Weights of a small mixture-of-experts language model, trained from scratch on English Wikipedia: 2 picks a token.
Below are experts of layer 3 (counted from 0) of a mixture-of-experts language model. Rows are named router (the router's row for the expert), gate (a neuron's input weights, with its number), up (a neuron's input weights, with its number) and show model dimensions 0-255. Each number is 128 + 32 x the weight over its row's rms, rounded and kept within 0 to 255.
After each expert's rows: "gets" lists some tokens that make up at least twice as much of what it gets as of all text. This comes from a sample of Wikipedia text that the model never trained on. Tokens count by the router's weight.

# expert 22
router [143 123 148 136 158  96 125  82 130  97  74 167 130 101 124 133 100 150 143 138  71 133 114 110 114  86  69 118  83 134  71 155  70 164 161  82 176 129 170 144  98 154 108 152 150 101 202 162 105 144  94 138  76 148 122  77  73 109 123 202 132 160 101 210 132 109  66 159 159 109 160 141 127 135 141 139  96  94 167 100  97  95 139 153 114  98 148 108  71 177 130 127 139 157 165  79 135 115 134 105 123 128 195  97 132 209  90 102 117 139 132 143 138  99  86  99 145 135 154 147 160  99 161 133 108 127  78 125 154 112  97  90 211 118 180 167 120 106  75 113 154 164 121 133 127 176  67 125 171 126  83 137 174 110 187 219 131  96  90 119 163 130 140 132 123 129 154 127  90 127 111 113  95 101 103  93 139 113 118 135  83  97  98 132 102 139 109 134 139  96  78 128 114 156 113  87 142 125  86 128 120 175 146 124 100 106  79 151  88 150  98  69 159  71  75 151 120 127  92  85 145  43 112 151 162 171 128 118 137  54 143 115 135 125 144 135 124 151 157 123 163 127  95 139  91 101 145 128 141 217 140  71  96  78 132 161]
gate0 [ 69 131 137  88 126 138  50 140 124 119 101  95 106 150 149 144 196  91  73  80 113  97  90 121 130 106 140 178  88 131  84 117 118 111 176 118 104 114 113 186 123 134 145 135 116 128 176 121 139 153 120 160 130 147 142  77  90 159 140 155 126 136 121 146 141 144 149 127 155 148  73  59 140 132 101 136 122 165  99 104 143  77 133 159 108  93 159 159 136  80  91 160 132  82 159 162  93 161 119 152  82 145 166 135 136 134 117 138  97 128 138  87 154  79  62 134 155 138 166 119 128  91  75  84  79 208 156 165 104 135 151 159 166 151 157 165 108 140  99  92 189  33  96 130 140 152 126 222 139 151 159 122  53 149  77 142  93 124  99 154 125 149 134 123  68  99 163 107 100 133 167 197 144 116 133 174 147 155 151 110 104 159 143 145  93 144 122 103 187 149 135 143  64 178 187 133 141 103 143  71 104 134  89 139 101 197 180 127 132  81  89  98 104 114 128 133 126  82 181 190 172 181 139 121 161 129 121 164 180 137 131 153 118 115 118 133 144 113 133 108 147 108 118  85 103 140 108  99  77 111 142 203  99 134 108 174]
up0 [168 143  99 167 166 191 160 129 151 143  83 135 164  53  69 145  96 133 188 209 115 204 197 160 105 129 140 108 153 113 127 148 132 105  92 157  93 151 124  93 103 119 100 132 116 124 117 106 140 123 144  82 101 108 165 161 169 113 107  95 113  97 128  88 113  73 116 105 127  88 154 156  66 111 111 115 119 133 107 151  70 137 146 133 104 142 182 123 141 116 131 136 173 149  78 143 206  92 144 108 168 132  94 131 123  77 131 155 175 142 105 140  86 191 121 141 138 114  73 121 103 160 184 161 159  67 155  65 157 149 108 100 145 122 117  83 127 147 143 139 125 202 147  84 110 140 108  67 132  37 128 123 140 123 152 123 161 136 134 137 139 112 116 130 163 181 121 119 163 120 119 100 106  96 145 102 112 116 131 136 169 112 129 158 116  94 124 103  62 126  74 102 177 125  72 138 127 171 109 137 146 167 184 115 121 120 108 139 158 158 172 128 146 134 137  97 147 192  92  76  52 125  78 131 111 126 146 118 145 124 132  77 159 146 143 131 126 153  91 167 103  78 119 128 101  92  38 210 132 126 106  49 161 120 119  95]
gets: "y", "ie", "-", "y,", ".", "ly"

# expert 4
router [105 143  93 157 105 100 114  76 125 145 129  91 130  65 119 155  86 111 170 102 154 172 169 168 176  86 172 109 151  98 155  90 195  84 164 120 119 138 151 106 147 117  80 123 169 119  87 165 139 157 198 100  94  62 127 122 185 142 168 190 136  72 122 126 155 129 128 157  52 156 138 164  85  70  91 111 159 147 120  88 139 134 125 177 104 119 118 189 149 105 114 130 181 100  71  99  80 121 141 145 161 166 136 163  66 140 128 171 135 122  91 117  42 132 163 110  91 107 106  86 105 139  76 114 113 110 148 139 128 188  81 146  97 126 126 106 138  80 166  91 130 171  95 146 127 127 151 159 120 128 118  97 117 126 164 137 140 126 177  92 127 154 112 140 168 123 134 114 142  43 185  93 156 103  94 124 110  98  40  84  99 197 138 113 112  82 166 117 110 143 110 141  88 100 143 145 133 150 117 108 201 146 104 117 113 138 124 186 137 149 151 189 135 142 141 115  90 129 120 148 130 136 144 181 162 112 224 127 159  81 136 129  85 124 109 161 115 131 113 116 163 164 142 102 123 145 119 136 170  78 133 159 194 156 125 156]
gate0 [108  92 132 132 162 105 173 123  94  90 113 115 112 147 225 124  72 106 100 147 188  79 157 149 119 104  73 137 119 176  91 117 111  87 154  54 117 205 133 132 121 188 134 102 190 154 147 108 122 102 142 133 120 107 109 103 133 145 158 118 120 118 109 168 155 156 144   0  82 133 159 126 121 132 136  96 142 109 128 136 118 138 126 116 159  95 138 155 168 165  79 109  97 112 193 115 116 109 132 134 115 182 138 138 135 127 117 132 124 178  87 136  87 154 120  41 142 146 104 129 186 131 147  78 143 106 158 141  83 142 132 127 119 120  70  91  76 131 110 182 100 162 126 138 125  93 120 141 175 102 119 102 108 153 167 145 102 137  89 165 122  84 107  88 128 133  96 107  56  85 151 169 125 165  96 157 168 156  99 122 160 101 116 125 191 134 215  99 126 206 117 123 191 131 116 131 136 160 120 151 105 151  68 119 126 118 169 118 167 107 112 147 131  92 162 135  71 199 121 144 139 100 127 111 156 153 109 154 131 160 115 163  94 137  93  98  94 104 118 128 159 149 132 141 136 158  96 141  87  28 118 143 126 155 106  74]
up0 [ 79  62 121 109 116 126 117 106 141 109 137 128 108 157 102  97 121 102 179  89 139 107 115  92 163 143 165 181  93 133 176 117  89 118 158  97 129 123 118 163 102 128 176  83  54 161 123 131  87 169 117 123 105 118  91 155 185  76 160  95 147 149 143  79 117  89 217 133 139 138 136 170 163 119 143 131 149 117 142 143 123 124 117 162 153 134  70 108 127 113 147 160 127  88 120 179 115 154  77 155 163 156 112 149 170  75 164 154 109 108 153 124 124 133  71 124 174 107 139  99 138 143 138 116 152 146 154  86 117 150 117 158 116 114 135 104 164 138 172 156 142  92 117 150 204  81 143 105 203  65 158 104 142  99 147 150 125 169 177 104 157 115 192 182 165  87 157 122 227 108  33 155 160 154 163 151 150 131 110 102 116 190 206 187 181  84 160 125 107 142 128  85 130  99 124 145 109 115 129 145 173 105  91 136 124 146  69 113 134 141 160 134 153 122 136 139 135 140  54 114 140 168  90 144 121 147 141 126 141 162 166 126 137 109 105 152 150 149 122 142 153  81 181 204  90 119  92  99 133  48 147 116  91 176  85 140]
gets: " that", " which", " who", " the", " they", " It"

# expert 0
router [163  99 125  90 195 137 117 155 164 117 171  74 173 146 107 185 142 104 155 129  68 119 127 122 120  87 173 105 175 116 158  81 185 165  94 174 125 147 127  72 184 104  86 126 123  95  73  78 160 173 136 211 171 134 140 108 188 128 115 156  97 157 128  85  99 126 131 108 132 158  65 147 137 109 114 140  63 100 161 165  97 145  92 156 128 115  87 125 164 131 133 106 178  88 136 122 117 136 199 177 169 162 165 119 194 139 114  85  91 163 125 114 138 123 142 115 120  96 137 123 143 108 143 136 169 136 148 127 182 127 153 178 133  65 111 110 141  76 166 131 154 146 160 116 203 175  88 143  61 132 181 111 124 108 103 140 108 105 100 119 100 147 152  88 138 100  92  83  96 152 144  90 150 136 140 156 107 159 103  68  92  76  82 180 152 148 139 139 160  92 138  92 180 113 120 114 148 119 103 120 157 113 108 104 122 138 108 107 106 182 143  83 114 125 163 100 181 109 129 195 162 162 164 186 138 129 138  78 139 114 189  66 107 136 163 125 159 164 138 122 190  95 116 124 104 130 125  84  90 180  97 148 169 102 115 156]
gate0 [149 111 132 116 109 190 130 123 121 131 102 203 125 180 146 128 101 117  96 139 160  80 108  99 119  94 115 151 150 161 184 150  83 151 103  65 154  81  75 155 131 152 167 114 145 143  90 124 157 105 126 146 127 108 138 146 157 147 114  82  89 137 146 186  97 141 102 121  68 148 173  89  85  95 190 180 109  66 121 142 161 129 129 120 122 208 114 215 109 212 136 126 140 127 123 148 161 174  98  96 146 129 131 125 155 158 131 168 130 131 177 140 138 153  90 222 158  67  74 130 120  95 105 134 104 123 159 178 119 158  88 126 161 122 105 160  87 108 149 128 115  95  78  81 100  92 134  68 113 123  63  77 144 121 162 179 137  64 113 124 159  73 143 123 109 165 121 114 137 170 124 140 170 141 173 116 127  93 141 173 130 138 170 169  71  88 112 138 102 180 144 138 105 128 142 125 133 129 203  85 108 136  87 204 105 106 119 132  87 141 117 144 161 124 132 104 112 196 103  97 152 115  96 179 138 136 101  85 183 131 157 136 144 125 162 113 172 124 160 127  81 167 123 136 167 197 104 132 139 148 113 137 190 127 103 131]
up0 [124  84 157 192 107 189  84 115 105 145 106 138 131 122  93 170 100 146 144  88 103  24 113 104  98 143 143 111 109 124  84  85 131 110  68 116 133  71 143 115  83 126 104 141 150 108 117 135 111  65 168 115 140 125  88 144 179 180 204 102 162 136 181 168 153  71 142 110  42 156 102  83 104 161 152 139 134  94 160  86 169 158 139 111 135 142 110 106 109 143 136 143 139  55 160 138  66  94 150  87  86 111 134 115  89 128 104 144 143 128 171 149 140 108 147  96 104  63 161 154 189 140  79  89 145 168 121 149 104  97  82 217  86  72 129 141 126 138 129  86 100  89 148 132 121 110 169  92  97 139  73 139 150 121 164 123  96 112 150 145 125 123 169 121 124 187 109  48  68 116 115 163 151 199 140  84 145 153 108  72 187 142 230 116 112 134 159 127 131 144 117 133 163 107 106 110 103 130 169 111 121 106 112 143 164 103 106 152  99  97  96 134  93  71 132 107 121  89 165 162 150 126 103 119 171 123 120  89 177 159 122 122 132 121  88 142 162  91 119 126 133 125 101  92 132 137 117 194 123 108 111 121 143 137 109 162]
gets: " |", ";", "),", "°N", ").", " she"

# expert 5
router [147 121  90 123  72 154  64 119 162 169 151 130  89 105 155 150  84 116  98  62 111 135 165 147 174 185 116  97  99  93 193 152 178  87 141 131 151  88 175 154 194  95  62 108 151 162  75 109 130 198 151  98 100 109 111 145 168 131 123 184  77  86 158  91 121 126 117 155 152 156 141  90 124 108  81 144 110 118 135 107 137 135 134 151  89  87 107 150 125 102 183 164 131 140  83  90  87  63  86 115 147 122 176 141 185 137 141 150  93  71 153 145  90 105 153  81 138 111  98 128 162  78  99 106 120 109 155 117  71 144 103 169 174  93  99  71 163  61 140 146 125 167 107  95 110 138 101 136 181 113 149 140 196 194 137  92 127 130 154 129 120 119 144 182 149 104  95 136  85  88 136 156 177 138  93 154  99 113 136 118 130 105  89 135 136  73 118 117 203 137 109  88 133 105 147 139 122 187 134 101 118 152  92 164  88 135 115 125 175 117 171 143 143 143 187 146 137  89 113 160 117 148 153 164 113  95 106  91 121 101 114 114 144 166 120 175 176 148 100 133  76 176 191 135 125 149 118 123 178 110 165 149 144  73  64 157]
gate0 [ 91 155 119  68 137 114  92 179 161 118  91 133 131 132 107 162 114 110 136 164 162 115 139  87 132 138 156 107 133  54  68 130 129 137  79 164 111 163 108 158  78 170 169 148 176 139 144 159 171 159 138 120 125 136  95 127 129 145 177 149 108 151 182 114  77  95 168 100 114 133 117 133  78 148 137  71  81 147 123 183 142 154  99  75 143 160 198 105 159  89  68 130 147  61 120 217 140  95 125 164 131 128 101 161 126 133 135 156 144 119 119 124 115  71  94  90 118 122  29 146 168  97 136 160  80 151 122 100 124 129 132 112 121 138 171 116  40 159 162 212 163 133 139 132 128 169 186  94 120 138 166 174 151  44 121 106  99 149 135  99  77  64 164  91 212 119 110 116 117 142 115  76 140  90 155 108 105 115  67 149 134 133  85 149 106 129  97 125 118 167  94 107 157 144 114 113  88  81 176  89 139 138 119 109 120 141 149 157 135 111 119 125  76 112 170 107 180 122 130 108 128  89  85 129  92 153 160 131  88 134 135 109 119 118  92  93 112 198 167 112 139 153 119 122  60 145 154 163 148 112 122 148 144 180 132  99]
up0 [ 98 138 147 155 185 116 114 121  77 101  92 127 173 121 108 150  95 134 101 130 120  86 134 130 120 134 149  78 110  69 122 131 151  91  79 112 100 165 130 113 105 174 148 156 100  97 148 146 130 151 157 133 126  97 115 130 156 146 172 163  89 168 199 127  85  92 118 170  86 132 117 139 109 179  94  87 116 100 138 134 154 127 159 113 153 232 181 125 154 107  71 151 170  71 156 117 153 146 104 123 109 119 148 127 148 125 167 119 146 166 225 120 118 140 157  84 115 134  55 140 202  81 190 138 155 122  88 130 103 100 128 111 118 108 159  98 123 144 150  84 191 163  83 137 147  68 182 143 111 123  87 120 100 104 140 190  96 133 121 190 185 110 136  64 162 180 140 137 117 166 107 189 116 126 182 148 144 177  88 144 124 155 121 134 117 130  89  85 131 178 103 149 161 108 124 123 140 126 104  89  90 116 100  96 127 137 140 149 153 115  98 111 155 131 191 124 174 188  99 138 165  81 142 113 131 183 129 111 129 122 132 108 135 154  76  87 114 165  87 112 101  90 132  72  79 146 148 133 204 110  58 117 195 109 124 162]
gets: " and", "\n", " or", "\"", " to", " also"

# expert 7
router [ 87 110  67  88 117 115 116 162 190 167 134 105 106 125 179 163 142 183 163  95 127 177 180 158 138 142 122  87 148  71 127  92 104 109 130  92 115 121 131 130 149 142  72  73 148  76  73 161 133 148 162  99 161 126 196 106 132 138 125 151  89 119  98 106  86 135 109 148 122 142 142 135 149  96 163 138 162 125 150  94  93  92 137 154 116 128  54  94 168 147 134 129 102 144  81  97  82 128 108 164 157 148 182  51 120 122 106 118 122 112 121  82  84 107 126 171 140 136 168 108 178 140 105 127 143 137  88 118 155  78 162 195 117 143 110 133 150 131 130  82 140 161  88  69 146 130 158  85 126 171 139  93  70 166 157 107 144 122  98 158 144  95 183 116 139 144 163  69 159 142 112 132 141 161  94 165 106 109 151  77 136  97  76 154 138  96 116  85 189  86  72 142 170  47 149  51 163 111 150 172 164  92 114 162  98 126  75 135  99 114 125 134  95 133 151 181 128 102  95 126 130 145 103 110  88 119  70 137 155 151 184  99 198 109 194 153 168 112  90 132 157  98 111  84 157 109 142 115 151  95 112 146 163  61  89 102]
gate0 [138 148 165 170 149 183  96 135 148 112 164  97 147 129  84 131  64 141 101 163 111 140 114 158 136  78 122 133 159 157 148 143 129 158 127 149 122 144  93 108 130  97 113  97  60 228 118 131 134 167 119 147 112  98  87 110  96 116 157  74 172 131 126 126 156 115  71 139 148 147 138 135 113  78 128 159 108 150 131 129 152 178 119 124 168 143 123 195 174 127 154  74 240 121 159 186 122 163 116 107 150  88 100 179 173 136 109 149 135 148 155 120 104 158 145 149  94 153  78 110  65 134 202 142 104 142 166 138  95 180 134 116 118 159 122 105 147 107 139 135 124 105 109 125 152 144 122 162 128  97 156 139 162 101 127 126 166  83 176  92 113 136  91  88  94 126 140 150 141 136  94 100 206 131 106 102 140 109 121 154 104 162  86 164 125 139  84 149  79 159 104 146 143 115  86 191 136 116  48  88 146 180  84 102 104 144 109 142 122 199  94 129 125 110 109 119 156 130 157 158 169 141  61 108  96 204 192 104 123 128 134  82 170 119 109 115  94  92 200 126  84  73  92 140  79 131  68 132 147 170  93  63  93 113 149 155]
up0 [164 122 121 144 150 125  72 111 148 153 175  85 124  64 144 136 162 167  93  81 112 162 128 171 124 134 145 107 146  79 134 141 107 165  41 134 110 156  95  80 195 147 154  66 119 131 123 154 140 171 130 119 159 121 167  92 105 124 123 115 133 207 114 133 130 109 109 111  92 189 185 139 117 176 165 101 168 181 185  91  85 131 145  94 104 134 106 159 113 139 205 105 127 119 118  75  88 117 115 142 152 136 118  94 105 115  80 118 127 102 156 109 115 189 146 132 158  80 150 146 139 132 137 103 149 186 114 110 151 109 192 184 125  69 132 103 121 145 127 150 148 134 156 119 178 177  97 147  64 135 136 111 146 147 146 153 132 122 112 129 114 139 159  47  82 104 163 121 116  87 108 100 157 105  95 167 108 142 160 127  84 112  77 175 168 105 133 162 147  90  68 164 187 101 108 137 132 151  72 171 169 128  99 114 129 102 126 108 112 223 155 142  81  78 160 196 142 114 130 106 108  66  76  74  88 177 110 128 123 147 113  77 135 151 157  93 142 112 189 176 129  66 153 170 134 122 119 113 104 130 122 147 175 141 118 139]
gets: "-", "|", " ", " -", " •", " B"

# expert 26
router [156 136  91 129  53 123 127  82 145  98 142  77 108 116 150 129 155  83 110  91  86 132 126 119 135 131 156 145 137 165 135  97 196 108 130 129 159 125 153  79 170 115 150 147 183 122 116 116 130 177 144 139 131 132 166 157 156 168 128 169 207  80 131 168 143 145 105 196 120 144 141  92 131  79 133 103 100 132 109 163 133 117 121 122  85 118 158 190 185 105 146 115 156  87  96  79 139 115 134 126 133  88 122 132 151  80 174 228 118 105 138 138  96 186 198  88 138 111 119  52 138  78  95 102 157 132 168 109 113 108 162 153 158 102 126 134 158  51 139  84 112 135  69 164 121 128  77 124 118  61 124  80 105 168  83 136 163 201 157 122 103 134 150 161 156 102 110 133  88 104 187 168 190 101  95 118 141 117  96 128  67 104  96 126 121  97 120 121 160 126 170 106 161 102  96 116 123 183 112  83  86 161  79 131  82 143 111 104 135 131 133 190 127 135 169 161 106 124 129 147  92 177 159 182 120 102 186 136 101 101 111 175 111 119 167 121 156  85  64 158 100 174 133 146 169  93 136 118 184 105 135 113 138  95 115 170]
gate0 [ 44 148 129 131 165 127  87 159 189 148  98 121 128 212 101 119  94 121 115 106  93 145 177 124 108 108 113 154  73 154 179 162  95 121  92 120 190 121 127  83 176 179 125  74  88 152 137 199 132 163 114 142 127 114 146 107 111 110 176 121 140 165 167 156 109 123 135 141 176 172  92 134 153 104 129 140 117 168 106 169  76 122  59 128 186 117 121 143  88 114 103  76  51 116 100 210 121 103 168 100 214 118  81 138 169 153  73 161 130 125  95 146  54  93 103 160 176 163 100 117 113 133 196 131  87 200 125  68 156 150 107 151 133 121 119 129 143 165 116 163 118 126 152 128 146 160 183 136 111 125 150 174 157 140 125 129 120  82 136 128 122  84 159 102 130 129 157 172 109 173 169  68 171 180 100 115 175 118 141 117 133 143 123 130 106  95 124  90 154 215 109 162 119 159 211  74 154 159 164 138 147 151  96 144 133 114 180 141 103 160 134 115 131 140 137 147 113 106 143  94 124 143 123 160  72 138 101 158 105 178 113  80 128  98 104 167 119 146 151 131 120  94  84 131 131 157 134 144 143  91 127 144 132 117  83 142]
up0 [ 91 141 119  70  97  80  88 140 171 123 113 121 109 114 112 156 198 145 161 207 114 166  96 135 104 192  97 160 153 118 120 104 139 173 108 125 145  50 101 103 142  99 105 115  66 157 103 174 133 127 121 139 172  98 107 127  82  97 143 158 172 207 130 130 120 175 172  81 117  77 136 148 143 121 117  93 125 150  95 178 116 134 165 150  92 140 122 110 151  92 149 120 135 107 159 214 138 112 206 148 122  68 130 141 117 152 149 121 105 163 147 101  68 122 119 105  85  68 126  66 127 161  88 159 161 128 163 100 140 160 133  98 127  84  76 162 115 155 151  97 121 119 108 135 120  92 155 180 149 158 176 107 135 137  62 118 131 103 105 132  98 102 130 179 109 105 100 136 158  79 120 124 112  92 171 104 178 154 137 171 166 133 144 156 118 151  78 115 114 100 186 157 115  96  87 125 123 209 128  85 139 135 124 113 163 171 144 130 166  91 137 163  53  87 155 146 131 180 150  84 134 175 112 101 106 124 122 210  56 142  99 156 134 157 157 112 129 133  97 153 119 105 102  82 129 116 191 107  78 164 106 126  70 139 119 103]
gets: "\n", "|", " ", " 0", "\".", "R"

# expert 6
router [167 109  78 100 108 128  69 139 131  84 121 105 135  59  94 154 145 152 170 149 110 137 141  89  93 114 141 119 154  83 125  83 185 157 119 199  80  82 134 103 128  92 105 121  98  68  65  77 140 140 161  89 160 105  92 206  99 131  95 153 101  94 131 110 141 136 158 164 161 162 122 164 112 119 145 136  84  93 105 115 205 144 147 133 154 121 144 144 100 195 142  90 157 133 106 182 159 134 167 146 131 102 136 114  90 120 105  73 119 114 129 177 131 134 175  95 131 108  65 108  81 112 100 129 191 128 134 138 115 163 198 150 190 126 115 147  91 118 155 122 111 174 124  99 128  89 106 151 131 143 110 123 140 101 107 113 100 146 122 123 157 166 126 140 138  86  97 133 122 130 122 161 195 169 123 122 124 129  94 106 124 117  91 100 152 110 149 105  85 128 149 100 129  70  81 164  99 124  28 118  92 110 130  70 119  76 120 113 142 116 128 151 125 154 148 146 104 119 176 127 134 161 121  87 133  83 123 111 115 109 186 181 142 156 182 158  20  95  72 141 154  76  57  55 177 184 146 134 167 104 107 103 139 120 152 106]
gate0 [127 150  74 128 133 122 156 105 141 192 129 102 129 142 128 163 105 131 189 170 190  97 147 146  65 155 173 109 110 126  71 165 156  62 154 139 109  66  98  94 194  82 141 124 143 116 146 133 102  75  91 143 121 154 130 173 111 113  83 199 118 115 138 107 108  87 135 174 188 166 113 150 120  94 155 122  73  95 167  81 140 149 124 109 149 122 183 160 168 101 124 122 189  87 116  95 171 173 149 187  92 121 101 107 161 151 134 118 140 144 137 164 126 117  79 150 140 163  61 104 120 146 129 167  52 139 141 132 146  97 122  99 110  98 130 197  83 122 140  86  62 108 147  77 135 116 155 157 128 106 121  90  99 144 149 124  66 182 111 175  76 184 174 133 162 120 110  98 118  98 177 125 164 138 133 108 132 132 119 138 152  93 137 109  77  89 160 113 167 147  75 126  86 201  64 116 135 122 105  94 129 106 139 116 125 149 163 119 125 138 134 102 114  89 118 130 105 168 137 140 102 179 160 122 139 152 123 159 163  90 177 166 162 198 161 147 146 146 123 127 102  90  76 147  85  74  89 108 139 138 158 139 164 142  42 135]
up0 [110 146 123 152 131 153 147 132 134  94 151 193 155 166  66  84  94  89  87 108 182  82 156 121 129 113  87 143 139 165 179 111 153 122 122  83 147 150 108 141  93 151 140 150 149 137 129 128 129 168 148 190 107 179 158 109 138 175 137 123 162  84  97 144 110 133 144 165 114 162 106  89  48 141  85 102 162 123 109 113  65 136 105 160 111 139 109 136 145 161  95 136  56 195  86 103  93 115  92 149 120 165 133 176 144 140 122 150 112 100 119 103  73 125 103 108 141  47 158 107 155 122  49 107 118  96 146 124  93 128  91 141  85 154 120  91 210 119  67 111 215 117  96 154  76 173 128 118 142 151 174 137 152 142 132 174 195 146 147 120 159 138 139  65 143 177 106  93  99 155 160  96 101 164 147 168 127 130  66 107  98 133 126 149 135 101 108 159 179 109 152  89 133 108 160  42 160 148 147  81 203 157 121 176 104 152 151 156 107 129 109 141 119 117 142 104 120 124 125 157 124  92 137 114 127 107 204  77 177 143  87 107 124  68  92 139 167 122 167 122 169 126 155 123 120 142 120  44 138  90 150 150 100 109 145 149]
gets: " |", " /", ";", " –", " -", " L"

# expert 27
router [135 126 147 108 114 132 112 164 120 168 153 101  82 176 191 124 114 141 168 149 107 118 103 158 110  63 164 103  99 180 134  95  99 141 122 115 136 137 136 146 103 123 120 161 124 153 103  77  99 102 105 160 131 110 134 127 161 120 118 156 110 103 158 114 108 105  86 155 204 116  80  99 130  91  82 124 111 100 136 109  72 148  99  90 141 125 126  79 128 146 162 165  89 154 174  78 120 165 158 160 129  89 142 161 145 116  81  94 114 122  83 123  80 197 169 159 114 113 123 104 145 130 125 114 131 100 100 137 145 179  97 125  92  82 179 165 168  74 192  98 178  94 125 105  92 104 108  86 104 158  68 141 118 108 103  83 126 167 122 135  55 132 150  79 154  80  92 132  65 148 102 113 130 132 115 133  82 139 123 112 159 132 156  89 124  80 155 178 150  94  94 143  98 122  58 107 150 120  84  67 112 144 131 119 120 165 124 169  73 173 136 164 130 110 165 129 149  96 159 172 133 147 102 116 135 176 183 136 130  96  94 172 186 166 176  65 162  99 105 156 159  43 136  85  72  85 142  61 158 181 145 135  92  78  65 133]
gate0 [156 131 216 182 130  99 113 107 152  98 119 119 117 166 131 156  97 120 120 132 108 124  56 156 162 131 185 132 132 141 162  90  83 163 105 130 108 115 167 134 108 124 127 136 119 165 170 195 156 120  82 149 192  79  88 127 146 105 139 125 119  62 124 149 123 136 133  87  86 170 120 181  91  87 150 128 146 113  73 185 161 162 102 110 100 166 139 100  84  92 127  97 131  62 177  91  94 114 101 207 127 111  97 174 126 164 131 115 134 134 123 118 112 107 141 148 159  94 119  53 106 167 120 101 165 113 130 131 167 103 165 133 144 168 149 124 134 121 108 121 146 164 209 123 140 144 142 144  74 196 104 133 170 126 136 148 140 105  99 164  85 106 147  53 114 111 149 134 152 149 188 156 140 161 189 127 140 118 102 170 177 150  82 144 169 134 120 152 141  90  66 116 135  51  78 126 111  89 110 144 127 130  74 127 105  80  78 157 109 104 186 145  75 152 100  84  96 124 109 136 115 102 125  83 127 145 173  82  94 163 141  59 101  96 150  55 137 157 140  93 107  88 106 129 120 127 169 162 113 184 118 185  89 131 153 132]
up0 [169 137 170 159 106 148  98 158 141 188 172 134 118 209 166 163 121  94 165 128 116 110  98 137 145 156 118 169 174 164 122 105 120 101 155 148 126 101 150 110 132  63 144 134 104 164  78 100 140 109 131 162 103 136 150 156 176 115 110 136 143  89 136 150 118 173 134 105 176 113 108 184  88 154  47 131 145 156  93 164 157 118 162  52 101 147 142 124 115 132 129 181  92 188 166  46 141 132 106 186 128 174 125 106 167 124 172  99  68 175 126 117 106 128 133 175 146 104 102 113 117 140 136 103 127 114 163 143 122 193 167 130 149 157  71  91 112 157 106 107 165 128 148  87 137 123 143  93  87 121 138 142 113 174 173 139 105 100  25 189 134  97 126 109 187 123 109  73  81 117 104 154 102 177 162 215 155 115 159 173 234 145 159 110 179 133  76 117 105 139  91 152  84 158  72 116 130 110 137 125 130  75 100 138 120 122 168  96 121 115 144 133 118 123 161 103 165 172 108 182 104 117 164 120 117 151 137 136 192 146  82 115 136 148 158  80 110 152 123 121 123 138 157 138  97 116 127 131 119 157 177 106  98 104  67 124]
gets: " the", " of", " with", "|", " for", " an"

# expert 10
router [ 99 135  91 126  86 121 156 128 144 136 161 128 120 194 116 169 148  59 107  83 101 107 168 101 113  83 150 123 118 177 120  85 204 119 146 150  89 124 105 124 175 122 114 102 130 129 128 132 147 167 158 203 170 138 152 117 185 138 106 166 198 135 138 125 122 134 132 153 141 146 103  87 120 111 116 161 113 109 161 109  93 183 101 165 124 157 152 174 142 104 174 103 161 118  93 125 145 147 175 140 158  86  95 142 203 102 156 146 115  91 183 140 111 142  95 109 144 111 123  56 129 100 132 136 108  78 169 113 108 121 175 215  95  97 103 140 148 109 175 111 117 165 130 113 206 122  55 154  76 115 229 114 130  74 125 128 151 157 135 149 120 134 137 134 145 119  80  76 122 120 175 120 119 129  99 132 142 114 139 138  84 100 116 177 111  70 148 137 184 116 179 149 152 138  65  70 120 132  92  91 132 140  67 137 101 131 128 124 170 121 164 108 132 152 155 136 106 166 131 159 122 183 147 207 102  97 160 122 168 155 122  65 122 104 106 143 180 118 102 137 164 161  87 146  87  95 115  58 145 112 165 113 160  88  53 135]
gate0 [132 142 158 131  97 103 156 128 110 219 133  73 132  65  98 131 112 138 158 172 166 117 104 153 151 164 127 104 165 130 143 151 218 163 174 105 124  60 146  92 149 127 104 172  99 142 134  84 130 114 154 125 110  97 169 136 171  88 107  58 160 127 143  75 148 144  56 114 113 105 133 136  54 117 162 153  99 137 105  73 139 115 134 146  85 108 155 124 106 107 105 136 151 147 129  75  94 126 150 103 148 137 172 137 155  94 148 160 113 189 142  88  91  95  90 175 115  76 128 160 139 179 125 122 137 110 192 146 101  82 154 130 175  77 188 144 112  65 128  62  94  66 146 137 121 112 117 153 145 109 172  99 141 100 103 167 131 113 139 128 118 137 126  68 106 111 100  98 107 133 159 160 128 137  74 175  61 168 129 117 122  77 113 111 122  66  96  74 142 109 113 125 111 172 163 156 135 133 117 104 114  82 109 111 158 100 128 101 177 148  99 150  41  59 125 108 111 127 134 149 112 154 155 107 105  90  89 176 133  92 185 157 118  78 211 124 170  86 128 144  86  61 129 103 134 124 137 107 125 113 121 148 121 101  91 113]
up0 [146  73  88 151 119 130  90 189 140 123 175 140 136 139 134  96  87 117 115  85  94 120  97 133 124 126 149 113 105 104 141  72  78 117 100 129 155 165 135 140  73 114 186 109 110 149 111  86 159 134 153 106 172 121 144 116 117 154 127 142 116 179 114 118 143 163 171 105 139 135 135  97 168 146 152 117 200  95 142 127 153 161 146  96 116 157  75 153 172 180 194  81 142 182 170 172  85 129 170  84 131  94  93 118  94 119 169 107 140 146 161  81  83 143 142  96 141 126 158 113 114 126 168 130 157 133  79 116 143 164 125 167 123  94 100 123 100 144 182 191 121 158 173 138 127 140 182 142  98 153 123  92 127 101 134 152 161  86  85  67 105 145  62 146 137 147 148 115 179 131 109 108  87 142 177 144 153 114 132 158 144 151 129 145 143 105 161 126 153 165 180 127 215  75 155 177 131  90 156 115  80 197 120 125 138 134 107 111 137  95 138 161 137 177 109 194 165 105 168 153 120 137 141 116  75  72 132  78 134  91 166  37 121 131 121 111  53  90 106  61 175 200 128  84 166  99 130 109 181 132 182 164  83 121 147 155]
gets: " the", " a", " The", "The", " his", " their"